config.yaml
d_expert: 64
router_score: "softmax"
normalize_top_k: false
balance_bias: false
shared_expert_gate: true
init_std_router: 0.00621
lr_router: 0.00024
attn_scale: 0.125
init_std_up: 0.0277
init_std_down: 0.0
optimizer: "muon"
lr: 0.00202
dataset: "wikipedia_en"
Below are experts of layer 6 (counted from 0) of a mixture-of-experts language model. Rows are named router (the router's row for the expert), down (a neuron's output weights, with its number) and show model dimensions 0-255. Each number is 500 + 40 x the weight over its row's rms, rounded and kept within 0 to 999. Numbers have three digits each.
Before each expert's rows: "comes before" lists some tokens at least twice as common just after its tokens as in all text. This comes from a sample of Wikipedia text that the model never trained on. Tokens count by the router's weight.

# expert 11
comes before: "\n", "-", "|", " ", " The", "The"
router:465396512516525516533583505499525497544409548516536465452538546525478429496505524497515438479440477517544559454489524454503547494476545518506480490495582466436470457447517435501433485543499470551520466539561519458510538521413453476537514501498500542571458481520458477522478483415570544469554546504467588486488435471559501522463520528477456458508500444522469485555557528503523402611439464512534480463532465457500525528491542539491480501516444502523489532532541575497494521482531525438445471547504524513447464505445474495590485516519542421500523558540483470464529525418516530479473481475505486583485472491464476540520486495471504573511546541472475603545537485485494456464486518486454534493484467526554438552568485461526475449469453417560496563584546514524471533472534530
down0:521588483545514490522489540461455439501535512563494498538479510470525534513515465493574487552503447531483524494498538485517482551537540496466450505471492538451569359488482479446478489480518483517472524522520520566498567485584564512541514464481440500484470529528499503521452444573537520494529497500481492533557542553458513602431486477467467480458492458585473530512488507446570551557487512527514599461568487522503530503489454513465484448543506477506507462468448501532438507467512461545468533549452437487537493511512469528579496438499551512526524434472612514552503489417522503515560441469466505485448447546559541547451478485526443446509480446497472503493581496509571450480527549447420424419487497522550496518459532502481483488490504585467439531528504511549516467406483564
down1:474487510492542480467542492526486489469498505504514485455336449457538507517496490475464465444488511477508474487515527553558440485393458511436498543514470501537497490506496506482508540482491481498527503522504531438509442523517491569511496536512523492469509471488580484492529494468514558417503503488472436521473510511505502427519505507469467498534555489552483450516510554531569483554572532506477475529489553480484529448455498481432517440515484503550467506477535524475428507540501483545484562480503537515498517529510514501459447548175500439405502510432489509498510490500548519502496542497517501468480502485518573538496497445512484445465566470509507460502476491525506499510517510476515535499540526508518472443526554450484513524508524506464565516401508508537445516505487497
down2:494512438459442554457506497402474493445532439546527556460463517510600464570567512491478537548511485536475471519552533465531550479518480459512544474537522426448531441487497517503608506497604400499589468504510522486478485468474534471460460523467500483515545464466429513550477531487514551469555551445456514483523509505522487514526443551533510485483498481441503527594552508590548497434525504487457440454555435516514489486510499560477493503535475508513474489505470490550417441492431473556555451621500495494471490534499560510499466533567477500423507547542559497442532536490435463554537520554494507475516537513447436436436546502436462465473530545490463487511526458494495448454515456446563493529459479481506482480415509453499448481505505462483520441552482483467491534538489479
down3:531496494564477510455527482448448493503484536508480531534507533456522499533546513506459453534576554483537411521503510541534465441583508459533538474494484463538559516460511518549443511507448521494502503504503480552514488476525548469496554492479576558538593447609543451538520529430482443480469518586461547536497504518481416497514546430436531498415525498530544489519451478479511467515522502520591525523502487496527546460501493486539573511495494496417451491481441516450476539482513531562523413445485429493527536546439464481536506519325534470524465558492503493512529483485468456455540469493437497481438466546462507521460497523525548554485590534510469502463521520549524545601516530519530537461459475488506520504493483420512531482452535521415589519513513509491441521465465481
down4:499554524522504483473446496443513469515610501483541497523511529439434473427459517442569510486470516481486470460506410454543475437495495560574539488464503417482528534498432496559487495487494538527520538493495497546533606573477493530524490542509538485508542504462505473448489461543422476486481533536470513494531542474451486567478509495487504483531497510547439473545463473511497532428513510502480580517577484489480475565445464550531523523502506484477530482568486495460532500544464448535496551459467487479480474469526541538517464592541525507547498427461445410530520528528421505485401499514440519532464507489513487539501444489491480569519535484541523458552504482551493447467544603452574463381528480509457415509509494490383567454550515472469471461489433511464491464516431494

# expert 14
comes before: " the", " a", " his", " an", " The", " he"
router:569438530458522536508513586488584543478527515527534537481557487494538489538529482515540500425433477573469513549470481493497546529497534518526462502496428563483510532511495484579567476562505552492497426475606408527477497430532475443538469459532464422492527465501495492516451556507564525562427511537523521499504394486466504565485505539380458422521427512475510540467541465521444459497493484489548464423481527494454551538492506478462469519504478494468515545531492497450490454477471523510533495523490473535511512591485469506612445525549541477530543420492478505476507605496531508490481485508502481516548490521536516537489482468488461509434450430506550512526585427420485499537507495490524501418497479523536531507462502518541538464513495473553505576531590477447489484495443492
down0:506538512463576492485455492607491509576532487514502463561487482462533535599430471531471538525437437503540555391418417596507535528524481606475510451461505507527539553508484536480465395499505572539516557475514465514478560538433492526567478519512510545484478501496469521488500478505537506513512533523495478463483433541542497470558576449505443471484544467475451474451485528530439485567445402500485507575511458502555574484449527462524545557481525432487543471443473463484529504505503499465552481520488512537526465539541538505452561510394515509501461493498442495489536454510449498502431499490540467565541518452523542566543562460530513516527527498514472537465506529585502566501491480544516483481425536511503472523509500569444497482471464484487482514477548480515423449476493475
down1:499448477457520498446460431527430528535527533454488481491442515518490523444489471516466498471532461507496502521511534522449578440546464469436510535489540528493389472505545482542502466450517519522575474454507411534449542460603505545504463491458520485512536492584507606502514473492512412519538495454456530531508417537502414523463580524456476519516515467507436504524475488472519494474469545541579503529440452557522568428416490522428526502535506401519521472503498435480480490472509546534494542486521507429536430455558533567535522516515525487477505490422448452543481415525486459485548572504474560515488560512494577543478444498473505485506498461536464488529535547536446520450551424471490441493490449435528528477532518492511526436517544481446459518472543495459514437506485487
down2:532520517480470495459474509477510461517499474507541518518500470447519503558477562492511569556470514508517488446482492438539516481603539393507514528551499511523553525504439409405514480495494479529501454498539456441505493498479546527536545451533587474437488463586507507506561481440489551464458476465521556495545487459591449497462438624444466492490493527492476615489457543523567534463529474476527444429472491449482559517503522531524433482471600463495493511475521562600560493502515441501526417533439419499488505579482418455473489551534497568475495451574535472440479505514524521488516423499555578515515471504550503462525531535579482474498525502518538496493484436524505520457453500521519497513500495453484519459540551437481532497504501541538504557462486520519516474521461501
down3:525477469399535547509510474473476419493467496492527514435505462529544507546512427597517577470554460442571543447521511544457401528528481432540498510413450465447542527465511510463481510491511480493537508503488511484558541516468509492449435541503489477542533445484524505531484509570533518531565550531480405525495505457448470466493524512505489473586371557442500479481466553535598518510467491577508468498460469486531527458486552503524559540492463476517484496495435527467466517493533501488474575446479465476519542491515492444523472506507436487487541447471449512505528533502520481456515545546533502531511553475562553426512469507521512445484470420458480505491473573526503549564535510576477525482563486467447486508447483484437437496513482530576494412425570497445507539573504476
down4:484490504489499438528525448516477551501452531481512527487440499485458471485486438491530452500553466567483545506521567441511442582489399504449522421527510466457481440435527563522492467492526515486497487505562485501478427482561513490455517495535442450517491493431520528446522567483484542483460547491479489529479514512455510464378511512497490530571504432502512491455492463520506541523507566425539462497482501483519476531468473445412524497472582457542549512495439512512439509509569524482474536438431532539486546577543526523484441571362590479464489541497513498562495528493450554505442510432496489498528518507528410441488539469560585566501527513511481561548515563496469435488473488511440511512523528553493522518549521502537484588534513570527452532528547516448484473486543474

# expert 15
comes before: "\n", "|", "-", "The", "In", "=="
router:474531458566506513555476465448443526491438542430501487446475495578520570435527525459514502482476523492565509507435514523519471542464466538461485518507546455415468529441494493511504549427486472530492520575472567480438536506405507545491452488476506533450465474484480497450546439524515561475575564478519498519540479534510454445563524487490584517547546451476528502486463535501540507467491462518552476496476464493517430488532497488486522576560431460473448401558543498481500514487561520576498497562538534527475631450497497591481492511504452430513502418518499563482496468496428581539597554523435535544505533526446525538507506504540542521553548473541460461522518473474524480514471539478476520552452487467518448432478534478509482493434479506464480482521468506497484403493526546
down0:512405492494448443464532489465569512429480473495493473500531519517503503517471447566514468446521516533529465545478469530494551578475456501547539450497499563540512521551491429503461467544462434476483492510485479426523433522438499465464467518399500552480557541527436543475521510500451450488447483518505487472507486565477578442547486443523496509482490464508499510511501452550449411562439511501540514466499557490431457442473548519427524544536416549521555498503529470618531460485448438501463492444550509477492537492486494542499572547559459494445518493489463529506504531512504451513509481545449472498568492562448548430565432484563522457495483469444500550480414513545550487501506464489550616474497545459471538451498486492501522552463572546450557506528500467550496501544450521
down1:525441534474555484555433569508492433535493533450512494557501488566549508446545581503539534532458478525452464421484460513521485508469479424470436543536514449486521426509505484513488526503488586529607493551540510430490457479426512481540454501495477452441546498482492517489568502558591571449500455562450565511455434426479483457476569521516523567457505538533538426480490502460481518533469435519510457496531510494589496430580511490473472498510500520517414470560517490508472534481464450550585475547530484519428549454536505553434524470473494465513523483452516532426461468455454481487529494481535523470472440448451548418447463551539516477461520453526510534504499411478524466545489526489492548525499522510488439426493478479471505485469491492517520582482500464485490438496541465
down2:514537585538447520484476523533513533548504452461527524457465486552491507576502494518474532507479520452507486453401555536492476491446532468469416509484553489575469538503417486472460518477482455547507466517526526539521560435504530531507570453533506529482501471539485532634531529447528450500550472462480463519452506546543475471504486487449500575512594475503496528450496473509501543577595514515560447575545498500500543518437480589541528435479533472517486515499484492511454524516541419425559514501563496462512580528505532446487435550392536430482561527469569514490522491465465498560479507477506512536482490567534445505456474514484514551491487512532540522460552554512500487602485509496463474518452448515603483579438512485509498492558511500449475494483507464571546490518530476
down3:504558546466473511535555501447530472432540551470459531534564473451495550486491533511505577603503503535539506523497448487439550450473533532413512502473444540471527507466520488522449559520476451526494513465501542515518473554485501458531561476507517534480481530493547478534582480547449544495494573433505513520537485490443475553528539464493472462485493470535514400493421472515538436453537477469442493429465578548548527500502531541476452517567544551515541615499513580512495484539451500510466420504476493524460428498520520454500476497428533497555516505594557518518523544525540555516486503462515537555555519470517497578573483528443524548511498491403533476498541482527415508469483481442540466478477519484556504556522461554465440538561564435446491484494546484515500427558491481
down4:503511463509472542519530476477518485500467442552461443552538411408430536455526475399472520447470501511468419503489495446469430543450499513505465417539505511514459536535551488564511478476514510505477425478534487514547547460468499519523504403468528539511533478552443488512523463510467437547473451505493534436449556525525450550575560530462503567528546467492559507447527588483483512484495543477604530480593483533519482522477459526526445440485500476498500519463501497478494482555422486482562457530524564499491488431493501472522517431492522448482435535559457457477537591492473492577503554406539470553569517468446538538542481536492512497531547495504466526543466481508522516464507448456546498461521464475496515560506548520495498517483498543460603504469489535446516476517480389

# expert 5
comes before: " the", " a", " his", " an", " her", " its"
router:549502569453471523535540537549497536505503482557500540635545520559431520574475546455567535442397500525484475551436511500508568522469509541462492558494496541502479490498509492583534493534469547527560491536555434546507544524520509502503467495538491458489524544509495498512508489540517492556453414503439529453493473469490513525421533556474495436499469399484436520449579449527455474480500562470583478422505495533522511542516560530486482515534511424477515577551484488539544452475466507489500531524584473484506466513483501483519415496557518443517548422508460504456518566493471536498486547479533453515505544506545522516484510506495420517530398443514520496512506533524495532511509475444561512420479451527538461506543543506489565470549508526523503589523555462437477428470433507
down0:505519455504482509484497465534430456577565478495507495498562474543576512549474538508445535477572520537529527508449472501530447499503485490484512595477451498507490426520469436483470491502445450460544451461475522507477490569461453425460513458500554493496504493481507449483424507427503514516548444481485455540523536508525468487544433518552488523516596533472480486546432500550549467556442490477522483567493486493468495443493526506618481530516613443543522505491479444519457484462531402526590552532490503558526474536493515540461507465398548476508517506480477468448428533502489498508470542542486540515492562484536569393469483491509472429501522527503566508487486504472547517541534454506451418507498524506463483454367530437460470500435513523529471517513467517511519437451493442
down1:469452509465480442485528458550484616486492504509467582491420490518470508566457579531551457424518479520600581496485455553486507585464500432582478512499529493587519509404509489478415484488473523492573499490545513539537519454466426511504435521415484502535571463538479485561514466539621555543529505521526457512473504545506508498474531512463521509471527491496511453510565528503426546467432465456530440558484516484423487549466515462497538529541461510469506502504470420467432532494508492484503515447568530485539461458508581442525481447517488506465490534542578522541550529482517495534519533493537467511558507462497552588505461535434469495526568489456416545460459570502554469481516510487461548535531455491497554508505486488502479507452501520467532469550508480457519470491503531
down2:532486521477482483507514452522507545539511490431502500468515416589543465500467497535504473409471482534429477487497492492491510475463485442521564498543547547502500503532505486493467527468499509419574473460491482518454504486474490501593466562487549556465461502578526470554426517501439488477467472505490516509500464484464539498473503495348590525484439469451478492522499501486412486530490512471438537495433550493496448431467483448534555464501457535504399493501499488483522509503427407508471544488505493613601517472543534520493488489390483516466512502454514472569438544466525455522568506467479476461503448527516507520514560465462530446491440507426526451539448523469596474484527531498530463533490460544506532532567497420546478514513513482436496488436557495487459468487423490
down3:530493573519520471451523497534502485513446424523512555489540536508585488518567474545460484520506502498487504471519500556509448552528489400567416511528472438448520443426478563464533481439570540489522470490523505547564606473526492485501490474495520478542498464483470570485447466498464464513530530534514519513443562542468448551490493474527458447501511491423528529487566404472504478495512486478522506551541498549514590465430463513463479490523576506489490479527496554517441462528567461423488484539516544530502512504475480531485545515528444446551503504515509449488491498480515575495443495471494467469496534505527501506511430408495535577515379535524433565432388469482538561419556500484480493420491515509502556469485470586477454518510467460535490489557449505495549476509514443
down4:527567566521488455397517466519546498523522517470424455502459462516533498512382511463499488463541476544519503493463490503492550479400475500517534523565531441551587446472468509589521507524463503469550475459493564443530513486482542513519521491434478572528434563543571492465498571513480510448482430451484497491499588456484588467453543498517522473544570506475485497470482529524470527437473410526455511543502491563520418517481506540569507564496480543435502467504440508474501482506503512464508457511501468474432571504556474513469562443521524512524487424491508400486496495512515457557446447509521520502557537498459462522498504477450495430545501437509454508542465512453469487544510536506507521524434410505498464530496551488452500489528474535526451521555549463514528580463590563